config.toml
n_layer = 10
d_model = 192
n_experts = 48
experts_per_token = 2
activation = "swiglu"
normalize_top_k = false
init_std_router = 0.017
norm_eps = 1e-05
tie_embeddings = false
optimizer = "adamw"
lr = 0.00165
beta1 = 0.95
batch_tokens = [32768, 65536, 131072]
Below are experts of layer 5 (counted from 0) of a mixture-of-experts language model. Rows are named router (the router's row for the expert), gate (a neuron's input weights, with its number), up (a neuron's input weights, with its number) and show model dimensions 0-191. Each number is 500 + 40 x the weight over its row's rms, rounded and kept within 0 to 999. Numbers have three digits each.
After each expert's rows: "mostly gets" lists some tokens that are sent to it at least half of the time. This comes from a sample of Wikipedia text that the model never trained on.

# expert 20
router:493493542568500545425550544502498467547486521484527555555422581397492451519502512516486524486496498458569512485486564472492502493567512571503498455448543509430532485484439439440543471548521464507499496508500438530459447454481542520463467525463536603500543537514526435531538561434508495451510527535502546494517441460507449558498468461459477548513534495487540539505500548477444466472515559481568467521511540517555524508589501453463560528487517507500536474471551464500524498458393568535513503491425537489513420545543586473478487459562492508518473532467550465483480436422474523530
gate0:522457519463478457482503534436505485496527480510450509514564529474449467513457514449572479511465503460473541546520533554524448418469465583507593463516454549531472503435518423504516494523495559427519470477480434538541467461480538507487469572507537488477532531526435560447471635464505373456459514494574442498564492438477472544471464511472491464462503564441445552497453505512529451441507522494533516549431494512529546521487455511484501535556541524480491484506536456493569480554497483495519560432426455510501463525543499490545459509469504502490541495515552509489471412486529546559
up0:569557544541515499502517487491399481467496468534564507451502474583546515519553485549512471492493514520420499506492472497522491530531504515494464459524484503447462477541530494512483485453519537482463478549484482485489531472472478522574531546505410530544548496529464486524545424506501452497493553481448470447442419498508541531561502517465555451505448425536550480489482496526496503521475498507483518483472467561485460431591557600450405445448507540521568669493480498540517419524453490553487465557492513466517558478480453416501550472493503449459550500456460508519487541519523489531
mostly gets: "aine", "anc", " Command", " conf", "onnaissance", " medal – first"

# expert 5
router:562539538545470555450513423502532428519450459509531565587444545453522482531407536520476590516461568589508505463510528554476489523583503487479500471431569451516465537554524542454501457514472547505460495512483510553468512492455542465527454477494543573490552518494477395573510509470570526528471565470511557497512490494491415472534541497483459482557493533493557520453514486475496482453425517467564484509486471512549489477550492497529499492502477526501496445502523428500514456521485495502498490539434502534496455602455526508484494485471534421530474520471557429493511462408563559517
gate0:490507515537450478513492492478497508495492428411433573517445578499461487481447508480540491516507568489523482468475518526479525463517495456505516488488478569487510524610544462446541543585479509479483517453480516574555528530463447475498512507432464423447511506537517446526527429440550553475481496489531506487504478520533392478488470447478487503559539486514622547497490532509526442425544546439524510506466481580515527548523486457522472529457430441501503411496493498502486481534429497512497475475493608499535440476522520543465515517442487431487447447430489472508513412476498529559
up0:445552529505533476478553511480478510493532523621507490443497512485445524619417509537514518526580518540461473441506509500485540447531533552480505484516514475462571461492502510520496524492522469543476500443497553544529486522553524505469497518473544476507490518496501489375527547534477569597552498505474520492523502470472496491494502498493429496497462439464435515481538516505504482522515563534481512528498461550473514496434482426465394455546501526593599549513525459490540548483529566463504605511534452473510509481495461495537538529522446450543604460520441579525508507501455476551
mostly gets: " January ", " June ", " May ", " February ", " October ", " April "

# expert 7
router:525503528501488479429559530544497402541444469455494593567464533470516476539503486429522546526515526470470475457447533530546414482551553490492508459529548508471487522522485498462505452527495545468449561538449516511485489500506546575463463561451550563519515525459424471497566492519559540475517523485552575523536523490467431545522476508478477527493496475547508455446511425502446423473463540489516429510479551502559436481570482523460459559528492515480536496496534477476508454463518553482567480446394494502491490558524553481522447514519486466494459481514495490489493460373599492556
gate0:536513498517442461529450538488567521449484480508518495551467488489469483468548488497475520538514481517437453531526571503470400467514541497592413446551552455445427478444420562499569432483493462454479522497464515491520524448502485528459494490522553536507503515440521491569475518521488489417523479536524512480488551538491468525591499512495481511452483569518449530493506517490493518560570486494547521479459575439474501623435554425515575496464545474488486466519564482466564533465500525508497543430492548526434481465498486476560439530482470519512483542527521506566481520453563494590
up0:468497524499507486454558578474566476522543400470525513546510523522390470540470485494466477475548449509471486565474512504458466462471532492518508439569458460399464521466443435547500578498460454470442465498524427511522514434540473487498541454542568468592562495538485462566470505488557450542510442468471486469548509493498537471551534553441473547476483570543484430552478507541505533542536470473551499463531524528504540540460496501510406534508490523507503535425531521555534450498459466468484513416529508523541469474537527508402427510460453494503507434493517476501512478516449487535
mostly gets: " | N", " d'", " de la", " \"N", "| N", ", n"

# expert 6
router:499472501555494501410555484522508463538547428484473634552484567465487482530422545493518559499527528526525478511462539533569512468572579462473485491488556491527527571508485491452532456529526509465427574462492566540497452538453497470473487528481536581514562497459481469524562496510558576512507573478499518541549502473509401492564449470476430489523470498572538457480545461478470452455452580473489492566504490566512459507544489559469444492475488502530528478501550487496489490470502538503464473576479552453495498571531510463475513499470537448503505521457553516509442427441533465506
gate0:478517513543494452464593523505437482538466461452527566486481531539541463554420487445464467426488522550496511565528509542454573510565457593563555447558484551465560530465498458470552459504557523490571464470489470510518418510492514516463419548467509509538419465512519482466542520425505527500498524521514434473609516487518482543492424497483438463509490459578580488480562560506497470534480498421526497480481532563490430538481460518513511512490446494576500506473517493479492573539507500573528529531515507498449498499537478491464507521469529504596483490511514555523421505451479504497
up0:431481487568517476458564450465451504556478452481523486505419511536471464526448474420528509477490553484473478553490521468447557455550527523565535510511439484522475509425490451495488533538548554536595502455462501452555461521573526545489484425569504515502547472504544477432471493463485505510504539577500439494512453439447550499475521476378498483516507467492609567460496527475531537490503526439543506428520504584511549526477433528517514511488502501492479496575490546464526482502544434530446473605519488489474526536537459457519545479488532517530471578518574497493467500453463507480
mostly gets: " University of", "- Country:", "- Born: ", " in T", " at the University of", " in K"

# expert 37
router:485481554508530470337535468485545442594486477511507572543486516467517503479478491536560544443517579556488514553494483574430503534596547466488508510461530513488530484533468464424544383523529503472468501461471449544485488503458531493497507582508583530539562531475504503514518477464476504555473491436488508532568534468512462489476541464507478454535497444520514489533535439489440447537504504439543470486483495481522490509528500537464499518463448525511556460485462493471517447482436480510482402510464595397505476547486580481496460508538501422504455488464541476483477470502479512475
gate0:535500508508568479480584455505517487522502435519520495482472513510473547535472462523448554497533509578449524514472501476482527430581530526508438532487564522487556500505535482497520393476538561491444436474497454492503472510471529459511463511443580531526535453385489528562551492446502495570448501379483536532532513530437438485576538539503453467521441495508496546520565421475528511519504559502497501449467542453578480424509543513536585478459515519463532469521496550468498463425479483532474498511467565454447520570489508486474490539582481461542496499450463534437468487495497504497
up0:513493501475517489534478539534458470512470477497500512550481489509456546444516528519481537478537463475429554426497504393481550515490558580533498548527542487454477457511536477504577441484482517407546456519479498508510493482488514556466455522581547492524483489430507584515559538512452493446444519474457489476479538481495509462494583504481482527516480514471429590523543405539492511552502408490447546489485534487535607497495545517494578535505531474479517440510521499467477494454516527461568450484498549486481448532496486568425392475500414545493572494541485466510543472542430546515
mostly gets: "°N ", "″N ", " (aged ", " (age ", "- Coordinates: ", "°W"

# expert 19
router:521513515524496505390503466485507400557496425494477543562480524444511449461384512431521547478439528577450498511521469564455476493514516500482561454512501403468488531521496511500508409536536560524490522492504499514486439532429541489492481490486531537514519502463456479471539518485549508518507522471594503544540484509493476475493526487536459469535523487567573500504493467487463484447514488437555469472536522471537500496490503578448507472449491510513570487489463465511492482474446572494497429489387573493517459596484482519537490458550496401473484604480536492495442473466519572475
gate0:515530469472472492392495568589447475497473477513443560468453523484601433485530483535510542508474512509464459517449543531463553488568465510503499435495446523485507511507511482552499512544558539586585493513523488431481451482548515492535473463483564491502492588507531457490588523515389586515574531517497451466531507502501448434515498474549449515473494463543525474508515458490443461482581521500508532527447518478569495538494490489545526501485500481485574443539499561519539447507430501476511507564560477509467417528472428541535452568531488579477481524536528518518565492493498526483
up0:542430537490456519556498569432528588521481540462469502497531529553483504524524568550498441513499491412536485513465462489463450536414473540457488479519444607532478536530510501432514514511474406515442482509561488532510568533525484493490523557523493479541496384537512546528466483435498504452463444545537493493541526551520496510584491439541464514526458547480539542487454507461525454533467441481440501461465557573401506437550428465552476477456427545467491463484445468454474460506506521454546484518495476470520473432473490475557491502517570513492565502473500485472521459497469522518
mostly gets: " km^{", " million", "°E", " billion", "/km^{", "% |  |"

# expert 47
router:442452511518463532386529521499503447515460485484509570541461528454522467501416519540457555542550506548515522471468490554487491448581566524488512465406548457516529540445503478482505465545443491485478505525488531535512502432456522580462461477492448498570561556475461475519445556531518528515470572469483505455516533483526452522483447457419494457529477456461504458441469449498463491459497524475477474530556487564547524509550489490439511540484545536533456459576522547484555519505478510504543467546423514427504464554432498495442418526554524471534505495428571447489467453445499481548
gate0:527527438501425462516621483520524516534439474470484607503514519492511493453530542489536465503498460523485440528520511453497512491546535511475538526467476512502490492469585494460577470515519510515448479545504504554490498547505488533464565537476573501527530476454466418496570520457498511527532525484497465482493516491530505473546404526582477576493405522558513461503538498480503471462487493496469548543522431483477460499513491438502457496412531493530625471447526474465489421521476525486494465486506554543553464636593450461528477572559479511501480532480506492552515509482524491577
up0:511471503447485488501564481545538493493452536567558512506597490527527513454581594516489502523545471502525563542544491463474481444499445527481527516484480575493439558479525426578523509556526456532531487528490452526517491539527434472491544501544478457476506494437511475515510531480397491497535533502515480499526538527478485508540513542564487503503389402540510515546528463479501503495512501512492581555529410477491503540548488494511504428498548481518527508442479469525539500539478544491464433472530538553532442543540371510561404557457515543478488474473499503492485478526615534536
mostly gets: " in The", " Board", " Bureau", " \"G", " of the S", " \"S"

# expert 25
router:438493538508487499445520485493524407503511459502498576541475512422519473468495512520546544438456527542492465459492476547514481473547541589433558497476498455514459523478501456457580475544515570520473483429543453508421490466456550543514461528490558567484621552450463466522500581527533454543514429479521444530551566525465469504565464536472510423486483448503488503443475499487533527469515456439509484482547480438554477465513522512427485566472496576487485533565490509478544480492488514550547466537458540452457471548506536508496486534532505468459505498502545497415493416492540518584
gate0:492463553493471494449537443503489532436512471480561610503449491510460493451436470491511532493480609585483423436421435525560543447473534556465482499479486482472514547557545563448490562475469542465537503479526484484500483548471522461506515486498565487484533537448512490516502475492479514504548522544556507516550480517485443501514483497500425433530472474466505509435585508543549513469479502488433517392547526504591574562507540483519563557542459548434518542562514482508518494497499482568487485546481524502549497572443545548536487514509462456585469493479546484426512469500475486472
up0:501445471546511552470462439520524528487480470464443513525484491502468567612472524490579578466467564491558522513520514507457534552529537447516501472568522492562451529524501525498424472496454474521514489511506553537500504619489529561450504518445496472472460457482488531576479480506524559500488521500444460449524395510490450507538503579466464511476496538504554577507484495506462541445506522573520468467457519574488447491475513511547504458514574448522496501568546518398474472415544436435476457495503538436558451480481451465494557547471542541518499505495470513483501485439497420503
mostly gets: " book", " song", " player", " title", " politician", ", was"

# expert 35
router:475516556504450470446541425477589416502434461428478594526493557448445483512432527452486608458504552533535487479487500524519493472584530541477477469451541456520504523477467469422499462519488507497498551473483591528471415465464569507523491503518487544546564532472470544541515532466552459479503437568509474539529511495500448490510472524462482507550470524576517505428518473477480450424455493542539465502594502506513514433514481473428482575482495581515469468586522478443509465476465469476540509506435537425565463529491533461505506487547518508534508532471499477488497435486505510511
gate0:454510539472525476534465464485524470463482553446403562472494478408475495520504560432515528485539482450509446463470493520529508509497500490474504549535567551506461507561576582537484492461495436548492481498486564505543445444494519508555503494522484521561511518474494539580487481522571464459431452523503495522518445488501497514470426524489471576573443522527436522386495502503480536417430553544476519488544562522465507474473451460460441570489600549425474451555558509502506491507481442479519520496467495472570528459540504497416496490517523528533524548511442444507522462529526460550
up0:460549556441539463516501459477562437473508524446452580470514484393485505535480573446503531480514485460516431493471482567529546526520502489477509524549537549489471530600522559524502491432547476557488519500461547491505429471494527499568537474537479525569504510440493560573524463511590458467469456558523501518525495486499462506453443540487464554576472545573441530436496521483471524444458532540488509526567571499467529497453453468480444535510512538399510509534564464507527474488471445483526530482491533457578512482530507501447489481512561555514521559507456454534491414543531491544
mostly gets: "\n\n", " | Succeeded by", "| Preceded by", "= ", "Senior career*", "- Website:"

# expert 9
router:509488498537449518413519535414498429547472476469527539546528567420498443556512496511548504517434569488527527527529475548546490417522506468507540504448591513445517497511504462376518516555540520461505520490506483527462479470461528476506527530475483562530532534438514475476450476495546523422457516512525504479515474468432460512470470456421412511478485492449514483449512472480450440445489511482634478503577515527511538495576458537452527566532465530429509410456511531460514494434496490488539487573391515547508476521509514503494501525448539472481513526503485468469466457507500483486
gate0:482542425532455551481534527481595454542510440509533502497509531485457500508496528575447468569480460467466451486535460550483504481585520479479511430456554453500435465476563437515478553496449512463412489566476479499537469524505505546508491411538478486564468525533497583513444473552543452510495508512471511571487556470433496545524437485529501563546451537510417438522474447482507523523460492542508421482487462530475461499533435524441534522508558545530506478444513478514497515478446571585565524465509508475436449523516530519542540482505433508527538482490540493500461460456453464598
up0:444485486478475494483545497480579488491452507462433463491537505509491466508546506487584449541492494568490503477498454533464538527560494488550530427410499534426498489496525470565471542479515500481412469453540493480549521502539491551535477509466517431502439507506492533450529549502430472416472517485531444483535598476469482418505503452443520506450462490531476465468500475495596554478507439496495450472557483545531521473550489498465406467512539473541498426439397520525485487579489500570479443449550584446506471461561541467455551460502498529526492515503534560467452490532445505533
mostly gets: " length", "ks", "ft", " largest", "ced", " kind"

# expert 12
router:506497573532493470411521503480534425534472490492504625576458556441476380531487518434564499533470510492455535516460522488485439474495506557501503499445585511465526490454503485474520509581486574479485549404510524509495417479513537471453465484417522473463589483474496483548493480484516558526600464523540527477465460506542504488527457490423475533552480433520513555426455514481504458442497596468509458482530480552528499514528556496482484536503526518513544477541553504446548463499498559453518442486490493495536536527493550488494533487541515468509524541484549453436539500459535458537
gate0:529450507427464553438545540478527487485458488564467519523495496488486473491544495468469488420469524449489477501545506484467473499504480504597495494525532550493555462507504423380559496544489514506547476443498425455506526353523515552486474429458546510459474499492503490580485580523466508508488529532511541528583453510429548512526520499477431512555527429544490513442429505460473506517497519513546458514493516546463522540517522472454502538481607501453533518469516544520561494499594477526484459508532490523490464483583503518390507488536502480490467589538520451479492506498539476570
up0:485544538550565487496499555492440462457502475458624593494458523454503471533500477552489567459514529461502534496466538509492585545511507506494477492526436529450562483514508463510421514523483518528564500445468532501466475527463425512502463499470524531465463527501500537453512560533497528596521540523444481497433444450524490427551462425438516476545497508498562485502548474584489497562550464502499480542505466508522493507523496528574500403516477495444548465497507594477492553507447468549543404571482546501490481539451459466554586509494533480535490534509483414465529499515483490435
mostly gets: " John", " William", " George", " Robert", " Charles", " David"

# expert 11
router:516465512524523497426546481538510436509448477492505504511464525407497451547468517538496530452524468510524541473510492524521507412537493588532467440429559484436474461467430414497515441545530529476504552502479471525449447404480535491488475512487502570479596540436502481558540492511506497439583497517441533554456511513464458512509485519477483459502515514471523519466448544487463411489502519386584507469536546524600547446542463521502523555487510605515455476559478530474507521463459470500488509511450552476443465562491517497518479488568483464508487511469474455528434468462556515512
gate0:475535518525507566453489474495499529557557462501561473468448581482467504496417515516537556496552490564530552532478451522418456500489510587523515524470516504425487502523501473474544445495467547423551495548480496413496551426600504481513529505518483544511502518390516498478502503378504515451514520432458559455487527520510568532494506489458551441467571447525517501514496509480579502492430483449566523468553506511460513535521506496469455491502579489477557473543540497499533527478539580518530539567526521483524462545518549468425453445490444497434556540481470523465474511505522523540
up0:516516559450523484496531470459497545532467481504581496472492501536587435516497505509521568471481530511569590515582550577562534527563516521490473586527544550536459488545494521493551477498460508550573447466546442564447527534547578452491507545531566578551515541525425506508508492478530467502463495485525453467553504499554518446509486510514455440495539474534500556467475530425498487491446507467575482427525539576517531543508503492542453439463574517577518491551471557467498497535489424500468498491463472506502501532530504483481487394434511497517445531519460514427494458507520523553
mostly gets: "andidate | Votes |", "ject", "act", "ycl", "ract", " capt"

# expert 1
router:542489521532446514397515434479490402645465464483477549554502484448517471522511503469490550446465567564485509493503479541498525516568534598495558441456510464421491501481482487453575427486522532525520500520470466483433527480484539472507499513514474485602504506523526542505496567517571512483475463522540522500512499546480405533534516460459443484523490477522483493505467507500479490475448473443516440450493576487540472471462452479475540490479464523509429459421505555464526552488512507466518408511442502456484491549472564526462483474558540411524511527475586522512475510472485551462
gate0:559467476521511555496431487520477486461447519437540479489476554425494543482491455454498479547478481534524486428512516469433482486485523520440468552451495551442517488512515528500484462537479492527505417502473467431535474547528454464513533447486508512438524554503480556467468441513499463533523526495501547594501539493521476529444471502430566508523478517558489486467537557417503525449541521543468466516518573527524455464498464505433500590461530546443513422541464500420447454430576438453537536497433538474505523484456621468529507504455450506544498536434428516517461437465493478461
up0:507456438477394494547505542489472518559519491572535500509547489512549468494502469495502500514449543469484521471487500490545504486469542452528514502535476529462554457518587509601488476505596458545492524456562462471496482500569515565509573548574539464537549535465524434462511532484442512486480563497536496438510476562433463480431511532513555469498491471476437469550494551475447454550507461486551517596544444485500512449516525500497547457520469449534550502479476471586579501482455519512498501511556385478423513482554425483557467527503549478466455521529519519483505465536536475425
mostly gets: ") | −", "- Time zone: UTC+", " ft ", " | Star |", " | X | ", " Platinum"

# expert 34
router:454449540471454516391591483466543418533456460474577601547494502484469477535504513554539596490498494478506532505520561540498464424489501542523532467454540544544530568524484475410541491542467537506535541466460543518470458444494545543498464537481515589483576505502469477519534561476479482510491541495529561486490491472528460521561480497447472472524556504513544552463472491490438481505536542456543500505489521486544478522554558499506533491532507522436575489544491538426532447514484532530556459535489497463522395506536547445464493477555530460472515530474559448449503409468546524533
gate0:498489512452429505468511530521428479603483500519544444485529594483533471451456489532480593508468586450471463566480448532539588418535536524518541492463496520514488503557436431520544470513528457553553528476443483494496486470495446495454468532487472502605538575537481452483515557464462465470463537503526497462580495486465458568455497539488451545492501530510515517493413490451463505523449465517539482458524512513508526502531511583471536492499517556511553522501426552465523530543427487535561454509525526515527434542540453446509435454534566487495473541487549500452433454499489513530
up0:453473503507489505501536520429501513530478684499488517497473555429457472438529558481504491511467557437500468516487582505573517495538534467504491529546552538500496538513503442429603542530494491483491479480503528517504484514529423486475466458509507538545526517500478462512527457499492484461496472551471536513444504562569596538523507436482521518457519453488482575448431489451526500476486487532486433546533579501460507531525603485475462482509423445455557462464540526527516525475504470480494493537519393503542505525464406526519472478488615485497462551470504524506543490496516478485
mostly gets: " Administration", " Security", " Justice", " Affairs", " Sheriff", " Army"

# expert 10
router:526497534461466501425512513507559403554513442526505498569521547421446443504464521536492536492452554523477436472433512546534466494570552515415525469446528455562506536432477411490532474513518596508492526538472476562461446482428458521520477484437532557498558539438534520489517538478484481493474444505497476495527493559449506481478493487438476426532536520485482473436491489523486502532498500413552509519565478544561535492585528492494477493472492569506507507530481547496579504470458514448531482476443580449463519520465582512533533504524531500489574495492573466446483552465501530570
gate0:542472448511507518517577494512479496580459483492568537522499504469497476464468511471458545525494488522428515548535469592474527557491487541478555479464476531544482435477488473487486460542545458523377510447464504491507494543417490441502438500455506486443494491543533569509510490501540483497488435462497425526534534485458415454524500571560474482474506417504526453432418459549526524548507532513517544454508529543465502497498486508490559512457466500527596447424465458514404531533560464533509504535395526538512418546557513509469542472508505524506466475484544463479442489505426530446
up0:487427472463523406453447539600553507516488497446503493476569493469439474479514496506461521457501487556479544535544425511512542492539535389500520545513452446474478485479459513469467452501537525529502536573480487523521523494484574513517517544442546527511513515466591465552411477527444469565483482470509460533488464462507526504461491483510401492466459435432521499488508440492487489453557559480457487461460470558552543545449528442534568506516544477523519518512519518496527501435446457500565453560546572403530537482466477540537439523479557480528491585464478525535509523506443492473
mostly gets: "American", "Indian", "Australian", "Team information", " an important", " example"

# expert 22
router:568546497472520422425535513457529385546474435481499522568493508468523401511496500456549580490469551561486509511395543526540480496526520507482537470510536496549525561533537532450477474526473496483492592505485517486474498511450509507518516534512504545437536489493479462489563523535497484442545539504563484526507554453480427484478473535477481490505480577499565519474493503488515462556489510389561488474567504516544541475563472556506493547510476556561488438570542496435472485514458497502449454484443500490495472537542567426463524439517573467487467553509562478445529439457533548525
gate0:486493575487507447521476541434533503486526500479507490521498500503412547470563502581428561487463492501540509472474447496477517541461434491469533499516571514465534520443557478511487511557474550492530493468560550537470458546503493420553457525482506454477514546551468439467564588538453481458513502545491495459517524537464516484482499560524465502489536501535537503509523479411482431448496517492524506521564496512524576544551466442522499503478455492472555439537442506481453496474503436429513416552429536381482593495441525500586518537393517462468497507486475456513523530496544558497
up0:473464473493527550512509443501518532522508521495533453460499544542493555476496439558561503440433467527506555483573558429563553557444489521512505474503500451539440536483479498499487504504527452421507520458407475559516456501505483531484469583527503519517486475481503468421408535514493479502432493474449516573509509412538599481553500534510587474451460486429529512594540575476486490474473503492557499499436488457541461558548514463459482511505528558534553529555503494482516522526513513485549376484451549501512549541532459476516534534492565498532431566477469540472515529484519477464
mostly gets: " in London", " re-election", " Active |  |", " World War II", " alive", " summer"

# expert 21
router:486516482552517479438500531496526325578507486512484568538479567450502459502431542432488537418474595507499486488464519470538499487543513477434536482481550466475471506480507431453485419526448586498457544512548533564494456444461483544487447495513478548536492526456478472556490491401581480455527446441537452496532508529495525516509504487527472511575477548504487454443412431532513493476469496475580477528572472527471542457522523530452504512490514521505494506478520474464469420507443489525528446521406511475505521573508507468503506512505533482497509515514499490537490545460518498582
gate0:491486575485467501504526558402455574575415512496505513585486465537493481543471483474513488463504497495467538500474521514470512538514463519489505443541487493545438475426400477437489455573545500499523507492521482477530491404536481504530436488500444538537479555439544443530527573443469569533433450454522466451410477462479500460485529493479488508417560477536505500480437506486508463485541425485588453482512433471469540479449495475504586526505476406536558484478430522410474463438550472508515501528494453537497493445507517478508500533493503485538472504508498496528478525431438455528
up0:543515449569499578485479526539530523416491597440553480494496539479530532426501390482578541515495513496478512565470469473471530512412514468465463469456482512506524492502591556546527504445545493469505439499524484531468520478495552504436499530499555518484548468525533542491487549517500515542503588478498487456509489476517458454612440545542500491451507482498509482510542514521488520523483524429528425474551584456542459515531493533568553411489509545520507471506533503544532502421463460434493442603441464553540497526494473567517516479509502475526473462520545500498457443491507569443
mostly gets: " round)", ")}, ", " won the", "-yard touchdown", " in the final", " round."

# expert 2
router:514443529552510521449461480426537414551444474496472606585458514408450442494500578542512486513509559526499502530508497530525450487570556495485529499402561458423547477475522517504517448537530529482495570446478511533480524496500495504517477572472568519481475486474453521515463512518529547469497485483526542539492438439452449554454454530473447540584428500534508538432522456462525494477442473459507518499520497546495474505514551515477473534435471547543528436553508501451537503486518466481578519539438532457466525539512577486489522496583495447543502559469503515508563436445461474528
gate0:463463478480461578499433461582496502554448448520494536504533508429525480429505460519457484568557461557553453538538509517443478532496480552445513551450510528410517473476452446494462449518514518498456555503512551482521549517535493514510489445570493461487459468458483479426482510536527566487551472453527429521501473528540521466457438504523481483533457528419492512505482469475524533518436410499521499437500509503567483527520505442401497540470472460510451456542534561506490446521555539484539523469491509406499485533550601510535533484518437493518478493494549442503577570460439439465
up0:520471524516485522482427463497482432523442497481434551532485562466485492455494435489468493485573553488510564527517450540546534515528544609480611504464507477408481523503508549576478457588521571441532540518482511534481481489487469502463487543555592469486468470485458547525519535543513503474534501510498492527503524490531485546565525515492579553470483506472545495459485470465571517513419442508508429503502500586470423512429553484514563540500568490481539441544488516516526456494501418482580472533511466440508435462474516508498480550485495486429484537507458469435538557490510448451
mostly gets: "irk", "ooth", "ör", "idd", "ür", "odd"

# expert 42
router:483515522558465515389562482503496414559439436429548530587442525450507461469462442531418587483485521534448526524447503536522481539492511610440529477447491425470517515464441456456523484540431511520454563459487473517519532435459567526473555467532460525562496519509522459567482569474530478429519505473525496529458499466479492496540451527492435495538494457533538506506496485486479474477465477502539425488531469493510538431509460498451566500527491527474515493491497470491484470417448489535515447551426494465509488539495565486451541507540490432536523522475563536542468489464456531557
gate0:521463536545442511435498488488463442535431518514491518504456498510515484489449470491474522523539478516597524441510548499589456495524430476474560510542461571494513477504527513498505422487553501492466537550481465476451505445490539498473580426504495504514504475521448502475490500418509480494458555441524556495432476502472514486520575583531414539536499432502472500533595421508513567520555474506484465503464521543493453423512552501445473512581496376548465491422506547503474457525505505542431479492458518583517518534534453490486547483414491481466517527510533549583504492517453467510
up0:458510495436576558555468479522529573512561510471522483438505467507548531464567512509488489523504513481501467512532500435498469406435493462520477489464536465507500467534455461565529459459451500538548523529510539513441418517482501568459423558508533454508488529465520527441525519505479516492540529498424515539491506561520463524423429506462578541450508452486543497438507531467446548397553514515472575561500564509475412477468458511458463526482514489501538431540512473565492520576515557507544451571463508492452493473478461525486450533539544586519449505435529521488491540538579493492
mostly gets: " |  | C", " | Pld | W", " | Set ", "| Rank", " | Title", " | Total |"

# expert 31
router:481498537521474501395527490477527396560467444430430558570508501450540476570466574534527524501486565493485524421526513512507506487566511501482522469493580468487520554478478479426535450523489506511496547510516507508507441509513523525468470503480498576570569586477500462526493535470509480473528576459545550542565511509510437535501522452466486470510505519535512501440481501441424461492512565410527506453507553444548444501545511549458512481520488549534506467541552496515566502451481511469508421580497470467516503559442480488445450456522565494479435518507571502506531534477537576561
gate0:537519539563524553459498518453545493508516509495550525513562534472531484510512481537528568471464535482531533457482530476563500505453487475497526529426444500453463474526553544557480490567492486490494582469452552471496430488549443533532485502488541469502521554598465515537487483560500552504460431568494417565411522470425475578504510547495514558510495512480605546471444488566553545555540520478532477553469477539551440519543519607521502508457524499494548422434484467396487447500550468482535524449493500527521467460478482487468485491484518508536543556429481494428496496536500457507
up0:536471440505510519480513512473485493482488531519511507505523476516549528540497504471457491523528470547448529418504488473489529519537455527499442499523475491396497534484524501499455554494442409489521508524484579450394444557483525512387534527523510462517486549513478525441513543525465515454530508523481504520481569494516419469521526516514569517534444473442512440479511545547443472512510481420567469471478532513613513498505375501536517548517548479506462472532503482547512456502456596435525510412551506438459478409421474523468414465511519515481513474535483504461502480438570495468
mostly gets: " Arab", " African", " Muslim", " Pacific", " Africa", " Mexico"

# expert 30
router:481547522503497521414589475529548483501503463522505563564445482425434437540469532487536592465520565544457490474444526522507512487530558544455515445440534484470551545522511537510536520500447577457440468499486514502489462406395554534506533461466535538580565529411461439538503515467544486465538534442470537497494470512545459417503464536444404464556450489525561536466473427519496458475444502507532462479530525479507495464555506496466525532503509533432518469571534448464491485481490437477529456512465510499486516530480538453481534528498486461554515547444524496513513454449500531515
gate0:493523483502487482427537486506567506486507534532482579501479489452512517475453539479577592454564587464468491427500489490486499505480577462477428506485636486505523511550533533523538482569502539531509520580494498480463524498457575444559505495453472540507529483494461439529501520435536513464557477449527499499603573467571513473439522576547451531518460528489518480492418504511548424546491499484479532491493584523543459537542518488471443568510491549502473478544487465498510510542510393494411466514492468472508522533512485486544512492499491408478527559450483501465490508452550520528
up0:486493530603497453528553479468468574539487535557456555482455519452515466449465498474536492479510556440495553505518460508453498478515552492582505439546547554433512486562540486493534482547511487480557482481473523460519541457520545430499550463494518597587471421450455453447510432404488494489506465463426457495492508453518606494490502589484486511519435461458491565515410482542560505481440438500467522527449549497517451472469569488483492460544508526506510529499498521463479516560476497580487469495494465519532471455516450465562525498464500550505511542434436484490522522488488543559
mostly gets: "- Born:", "- \"", "- Genus:", "- Date of birth", "On ", "In"

# expert 14
router:468503492496519443429518486464449356563496462480446540556488507458526467453490564456562519536490505514526482443477515545555537413568569496506517485438514454518516504508479529457559473565481564441504502543517528516462522485512528478495428495458564545509562568509470515508461467520511538476459532479497522497511518501485500511509471536475410446506541477502532544413481456407514473497457486446502458471543483573491501479516508532500446514498472559498474451564511538445450466524470501531437505517384489481516530519496552452499490493541518413475497469442536458425452507440573537571
gate0:540470499502502501483514445491494458530479485492417532507514503526475504546447552521509501520448596469477507462559526532447449465460473486467504408500543470547493477542574526480470473574445558543477501514542503564492474492406543439490527559494479531506498427482462462580546516477491516440490548468551452493576426431532440493524522461506460548547544527497505466500553441465415524501466559447528457445490565491480547484477511490482521433464446477511567488433461481477449484581534572534537467498513509547468551534487445450441460470437505457523483591531496448510545468481472529512
up0:475430479544540474470520461425507480515478474503431594530456577522539514452456502580476540497547523498553452601570504537534447463549435496443483453442488462469418456545491524548519536486523485422481535521470446537435533490547437476511431492552498507472491507488489533526514484498582495516478484480474433540474450431534465489500493381571497527525488532448552479435561451535509536492463528507435492508533469522479549517548480496466530486495485531514455485465461524557484462514521470560493468534545425493491520557500515489522535547615445467547500448503503488482456501526529536555
mostly gets: " in the family", " Star Trek", " The film", " reign", " The album", " Civil War"